Experts of a small language model: 11 layers, width 128.
Below are experts of layer 4 (counted from 0) of a mixture-of-experts language model. Rows are named router (the router's row for the expert), down (a neuron's output weights, with its number) and show model dimensions 0-127. Each number is 50 + 10 x the weight over its row's rms, rounded and kept within 0 to 99.
After each expert's rows: a language model's description of what the expert responds to. This comes from a sample of Wikipedia text that the model never trained on.

# expert 9
router:46 34 50 44 53 48 53 50 41 33 57 34 34 66 48 54 58 68 40 40 40 61 44 38 50 49 44 57 48 50 64 55 44 71 47 49 37 64 71 50 57 74 53 38 33 61 49 59 46 50 36 44 60 70 40 40 62 37 52 39 61 55 50 54 56 56 61 58 43 44 48 58 62 59 47 50 49 35 49 56 57 54 48 41 58 50 41 34 50 37 46 42 62 63 57 62 50 58 34 45 44 45 48 50 55 55 45 35 67 45 68 58 46 58 56 41 64 55 71 64 53 58 36 35 31 44 37 42
down1:67 62 26 50 34 38 52 37 50 37 58 61 57 42 62 50 44 47 45 54 54 68 35 53 39 58 55 50 36 76 61 54 56 57 51 58 58 44 53 29 37 34 61 54 57 51 56 49 66 43 38 50 48 51 54 50 41 48 49 51 52 42 50 45 45 57 40 53 60 30 52 34 56 51 62 47 41 41 32 41 58 48 76 58 67 31 47 52 44 33 41 58 64 44 54 52 43 68 33 55 44 54 57 57 38 37 55 59 51 60 55 46 56 43 37 50 64 43 43 49 46 61 46 55 71 59 53 37
down2:56 50 48 35 43 58 46 44 39 54 43 64 54 41 62 34 64 60 57 54 41 41 45 65 54 50 58 75 52 48 54 57 39 46 46 45 35 43 54 55 62 50 64 49 44 55 50 53 51 58 56 75 45 71 46 58 50 56 49 51 50 63 67 64 24 55 48 25 61 50 64 35 45 58 53 56 60 56 50 36 56 34 54 59 69 63 29 58 56 39 54 61 56 44 37 45 54 67 48 55 50 44 55 38 51 49 54 53 46 53 57 24 45 70 52 46 42 40 49 53 72 48 46 57 52 41 60 48
down3:67 47 51 58 45 65 26 29 40 61 47 65 41 55 53 47 44 50 62 60 32 44 43 49 47 34 59 37 38 31 44 45 52 58 54 48 48 57 54 55 38 56 56 45 42 44 26 37 38 59 47 45 52 62 51 54 52 42 47 49 31 46 41 40 45 59 53 39 60 51 42 73 50 45 50 54 64 38 53 61 58 50 54 49 60 65 40 29 40 36 43 43 64 56 54 56 45 45 50 56 30 52 47 41 29 38 50 53 53 33 48 42 53 74 30 56 47 52 40 59 39 52 44 44 38 49 65 38
Opening quote marks, parentheses and brackets before quoted reviews, plus line breaks starting paragraphs or sections, e.g. wrote "The plot.

# expert 20
router:42 55 59 37 39 61 61 37 63 58 44 42 33 50 49 46 57 40 54 63 41 83 58 46 43 59 55 30 50 34 43 41 65 48 50 52 52 52 43 62 53 62 28 37 58 61 61 64 42 35 34 56 47 59 40 43 56 50 47 52 43 48 44 70 43 64 38 45 48 51 48 43 47 55 48 50 52 44 47 55 49 41 46 35 71 65 44 55 65 54 32 47 61 52 39 43 32 48 47 45 42 80 39 54 34 54 52 35 53 63 53 43 48 33 62 55 48 49 62 62 49 42 59 46 54 45 48 57
down0:66 36 47 57 53 65 43 63 48 51 50 45 34 54 46 29 45 34 48 55 58 65 63 40 57 49 51 40 39 64 50 57 45 63 62 42 40 58 76 53 46 53 42 49 30 64 45 54 37 45 48 42 48 66 44 43 51 61 40 28 38 33 47 53 54 55 50 45 48 62 40 70 58 55 42 39 40 45 32 45 52 40 61 46 62 38 40 54 48 40 45 20 44 41 60 44 51 61 58 55 47 56 48 45 57 49 40 37 47 49 56 31 39 59 62 36 42 50 61 29 47 55 42 58 45 47 37 47
down1:67 63 37 28 67 38 62 57 53 44 48 43 50 39 46 56 42 55 43 49 48 37 44 64 59 61 63 35 56 58 40 55 65 49 69 33 47 47 59 44 47 41 49 53 61 50 50 48 37 39 57 62 49 58 55 49 27 55 52 36 68 65 48 64 51 51 40 58 34 36 57 73 63 43 40 47 47 44 50 46 44 43 46 59 45 60 66 36 57 56 62 38 44 43 54 49 49 39 25 44 47 54 61 64 56 61 70 46 51 42 54 42 47 51 53 37 46 48 29 53 53 54 58 63 61 47 69 51
down2:39 50 36 43 52 37 48 33 37 66 44 61 48 52 43 64 54 37 61 66 53 45 40 42 68 43 35 42 62 69 65 27 39 54 52 48 56 45 54 56 47 58 48 60 40 54 54 50 49 59 60 48 58 55 65 53 46 53 53 43 60 49 47 63 67 52 60 42 66 52 44 68 45 53 61 38 58 44 55 42 51 48 30 40 31 63 62 46 65 41 45 51 60 64 60 56 39 45 55 47 57 26 63 40 38 43 58 60 41 69 56 50 43 43 43 63 48 53 56 48 61 49 50 44 66 23 61 52
Possessive determiners and 's, plus the and of, in biography text about education and careers, such as his MA, Her dissertation, Faculty of.

# expert 25
router:50 45 50 58 55 37 44 48 67 46 50 40 50 60 47 57 57 53 42 53 38 70 34 30 48 46 63 58 41 55 62 40 50 59 45 45 48 43 68 59 69 54 46 49 31 47 33 59 49 42 23 33 48 71 45 35 46 31 56 38 59 30 39 49 51 40 57 60 41 63 42 56 39 62 36 53 52 63 55 58 66 50 48 50 71 38 47 45 50 48 58 34 52 52 45 39 44 40 57 59 32 45 49 47 42 67 48 23 63 50 42 60 51 54 46 48 53 57 51 49 59 44 44 49 32 56 56 54
down1:35 44 52 50 59 29 42 42 57 36 52 44 44 52 67 50 30 43 43 30 66 52 51 64 62 63 51 46 65 56 41 56 40 54 33 57 55 45 45 48 58 57 42 53 39 62 28 50 39 38 53 50 54 33 63 49 46 43 54 55 36 40 55 52 40 47 58 42 41 56 41 48 51 69 55 44 54 39 53 52 54 52 34 56 46 58 45 78 57 39 53 59 53 42 64 48 53 62 52 60 31 59 55 51 42 45 33 72 63 61 34 61 55 40 56 51 52 59 41 43 79 46 45 57 39 45 44 49
down2:54 61 52 60 32 61 59 65 55 57 45 55 57 56 69 54 53 48 51 27 41 59 54 43 48 48 64 42 48 34 53 52 42 40 60 62 34 43 46 56 47 59 60 47 46 50 53 67 52 59 61 55 55 51 55 41 27 49 60 48 65 30 61 73 51 31 54 58 46 61 49 37 39 51 47 46 66 33 49 36 34 46 42 57 58 46 53 49 71 51 55 46 47 39 64 59 66 46 55 58 55 70 33 53 43 49 50 29 68 52 54 52 59 49 47 42 75 36 48 40 52 41 46 38 44 44 49 52
down3:66 55 53 49 60 44 38 51 45 54 54 67 56 65 51 54 50 50 29 60 52 42 65 44 53 69 50 72 41 50 43 59 52 67 54 56 65 53 36 42 40 66 39 53 57 48 31 54 40 47 32 60 49 50 57 49 55 48 47 62 34 54 52 53 41 49 60 59 54 37 48 43 40 54 39 51 52 55 40 41 47 61 37 66 44 65 60 41 39 51 54 65 43 54 50 25 60 54 50 67 46 53 30 62 27 43 61 57 41 36 49 32 70 52 53 44 71 52 40 59 46 34 63 48 42 51 43 47
Byte pieces of Japanese, Chinese, Cyrillic, Greek and Thai text, along with table pipes and spacing tokens in such tables.

# expert 12
router:29 42 70 30 45 45 39 33 53 43 57 67 43 61 42 34 34 40 32 47 42 65 52 44 45 43 69 48 33 60 48 63 47 67 58 51 46 59 43 50 63 53 44 52 28 71 43 58 35 45 47 47 58 55 47 50 34 46 52 59 40 51 49 75 54 60 44 49 42 41 58 52 45 60 43 55 51 56 63 41 44 53 49 43 50 57 40 41 48 60 44 48 43 44 44 28 46 42 58 50 51 52 63 42 26 50 26 32 44 45 58 60 58 48 60 64 42 52 63 46 52 42 47 44 57 40 40 47
down1:62 43 41 63 55 57 55 63 44 58 59 52 23 43 57 38 48 47 55 63 47 36 56 44 46 44 38 59 58 57 40 42 55 64 64 61 51 44 65 62 60 57 35 52 44 62 39 47 40 48 41 51 47 41 65 41 60 53 51 50 52 34 38 52 60 68 45 54 43 55 56 53 52 49 66 66 25 42 59 27 40 63 67 47 45 56 65 40 68 52 55 40 47 45 58 64 44 34 43 58 65 53 42 54 63 58 55 57 64 61 35 38 47 62 47 37 39 36 57 55 48 68 50 44 51 41 39 42
down2:65 43 51 36 50 41 63 45 24 64 48 33 47 55 55 58 35 50 50 55 37 65 55 56 54 57 48 63 44 42 46 47 48 48 34 40 36 41 52 62 48 44 63 42 28 33 55 41 49 58 56 36 52 44 65 41 31 59 63 50 30 46 63 63 45 38 36 53 52 44 49 30 51 61 47 46 60 61 55 43 39 26 55 59 52 53 46 39 44 47 34 65 36 56 60 56 62 55 63 46 57 53 45 50 64 40 46 63 45 43 45 49 51 68 50 55 45 54 53 58 59 51 67 32 41 56 70 54
down3:58 41 45 43 60 49 56 34 51 38 49 64 40 55 53 74 47 57 61 44 50 39 51 46 52 48 37 54 35 59 61 47 55 45 68 41 41 51 50 33 61 49 64 55 32 40 40 60 46 56 66 57 50 35 42 44 55 53 54 61 67 51 54 56 50 40 59 46 34 50 40 40 37 59 50 40 48 53 29 51 57 39 53 64 54 58 56 42 63 42 55 60 71 55 54 51 39 55 34 59 51 47 72 25 69 52 51 46 68 36 56 65 41 60 43 66 35 57 30 52 42 61 50 53 40 50 49 50
Final pieces of English-style surnames and place names, such as -son, -ford, -shire, -ington, often in election tables.

# expert 8
router:57 41 60 60 66 46 53 48 48 39 50 40 40 59 47 64 35 36 34 55 38 59 29 53 56 45 59 35 65 55 38 45 34 48 41 47 66 52 59 45 44 61 50 27 34 67 34 53 46 45 27 33 50 47 19 44 59 51 50 32 61 48 46 43 44 60 59 54 44 49 49 36 46 66 47 44 65 57 60 45 61 44 52 50 44 61 44 48 59 48 59 30 52 58 49 55 48 44 52 44 34 48 56 58 47 60 50 47 52 67 47 58 41 36 49 40 65 56 54 64 70 56 42 61 56 57 52 57
down1:47 45 38 44 40 71 43 52 51 45 36 32 42 52 51 41 50 61 49 45 57 50 43 64 35 65 47 49 36 55 41 64 41 53 61 45 44 45 57 70 39 58 31 78 34 67 52 61 55 52 40 54 68 50 57 83 59 48 43 50 40 60 66 42 59 61 51 50 56 58 57 57 60 56 59 42 60 36 41 45 47 64 47 47 52 54 59 53 39 38 44 44 37 48 52 45 68 51 35 41 64 50 57 42 57 44 49 55 59 59 54 61 47 54 42 59 74 38 46 36 52 51 57 63 47 42 48 60
down2:42 45 50 51 52 48 44 52 26 59 45 50 43 61 60 55 40 52 46 61 56 38 45 40 42 41 68 50 56 45 51 42 39 52 67 71 49 49 57 50 61 58 41 57 49 59 49 34 41 58 47 32 69 46 53 21 58 46 52 53 54 51 65 40 40 55 37 32 49 56 44 61 50 37 36 58 47 44 46 72 44 45 65 64 59 41 39 46 50 47 54 58 60 55 34 47 66 38 79 47 44 34 59 70 53 58 36 58 57 46 49 48 59 48 35 40 51 44 52 57 54 32 55 49 71 46 52 46
down3:46 63 46 41 47 64 53 43 61 53 48 45 46 56 49 44 69 71 46 49 41 65 63 47 55 50 44 52 56 63 49 44 36 48 57 54 53 55 52 35 64 47 86 47 44 54 54 60 51 43 48 67 39 48 21 64 41 53 44 40 57 43 45 35 63 76 48 49 55 58 43 45 65 40 51 60 48 44 48 51 32 48 39 63 85 37 46 48 43 56 37 44 54 70 51 54 46 52 57 48 51 49 51 34 65 50 48 51 57 49 71 49 36 42 57 41 63 39 52 49 64 53 48 44 46 53 53 47
Opening parentheses and separators in infobox and metadata lines, such as Population (2022), birth-year spans, UTC, and the coordinate slash with its invisible mark.

# expert 29
router:43 56 58 42 32 63 60 37 44 43 49 44 38 67 45 61 44 38 33 41 57 64 38 38 33 39 68 57 35 56 54 37 59 58 65 36 49 54 60 48 60 54 57 54 35 56 47 56 47 41 53 44 56 49 48 55 61 32 56 34 53 37 34 70 49 45 68 56 45 47 46 57 58 49 47 53 62 58 42 44 59 48 49 62 50 40 46 34 59 47 58 28 35 50 56 33 48 37 60 58 33 46 44 39 30 51 50 30 57 59 49 42 41 47 53 41 61 59 43 39 73 48 36 46 53 52 50 40
down1:57 43 43 32 31 46 57 55 73 49 52 54 57 44 47 40 70 57 49 65 44 45 58 59 58 51 54 58 46 54 28 35 57 51 43 55 45 48 59 40 38 36 43 44 42 40 50 46 51 35 43 41 47 55 58 51 58 68 55 67 42 39 49 50 40 36 51 23 53 54 48 57 54 45 54 30 43 62 52 56 55 39 64 43 43 36 70 72 32 72 63 48 48 43 68 48 34 45 44 42 65 48 51 41 50 52 41 39 56 52 36 47 53 61 35 58 37 47 62 52 52 61 45 57 48 58 36 59
down2:55 55 54 49 51 48 62 67 63 39 43 53 62 51 55 52 36 40 48 54 48 45 46 58 29 38 52 71 54 63 54 65 14 56 44 59 47 53 44 46 44 38 42 39 41 53 46 51 51 66 35 44 36 45 38 52 40 36 41 33 58 50 55 30 41 41 46 46 41 46 53 54 45 53 31 42 40 38 50 43 54 56 41 42 54 60 44 30 64 47 30 61 54 57 47 49 40 52 54 52 51 29 67 56 50 42 30 54 64 54 49 62 56 50 51 48 69 51 42 57 48 60 31 45 53 58 67 62
down3:38 46 60 64 70 46 70 42 35 41 54 43 53 47 55 34 53 51 45 23 53 57 32 57 54 46 45 42 50 51 54 63 53 51 50 52 36 36 49 63 38 49 64 46 44 59 55 45 38 49 58 53 38 55 64 52 67 49 60 36 48 54 55 59 57 51 44 46 46 58 50 37 65 46 40 29 50 39 39 56 53 48 46 49 70 60 57 73 74 48 26 37 43 45 58 50 44 63 43 47 41 48 33 41 45 42 57 48 49 58 47 33 40 46 47 45 50 46 74 49 50 28 49 53 38 36 50 64
Pipe separators inside data rows of tables, after names or numbers in election results, rankings and version histories, plus semicolons and aged.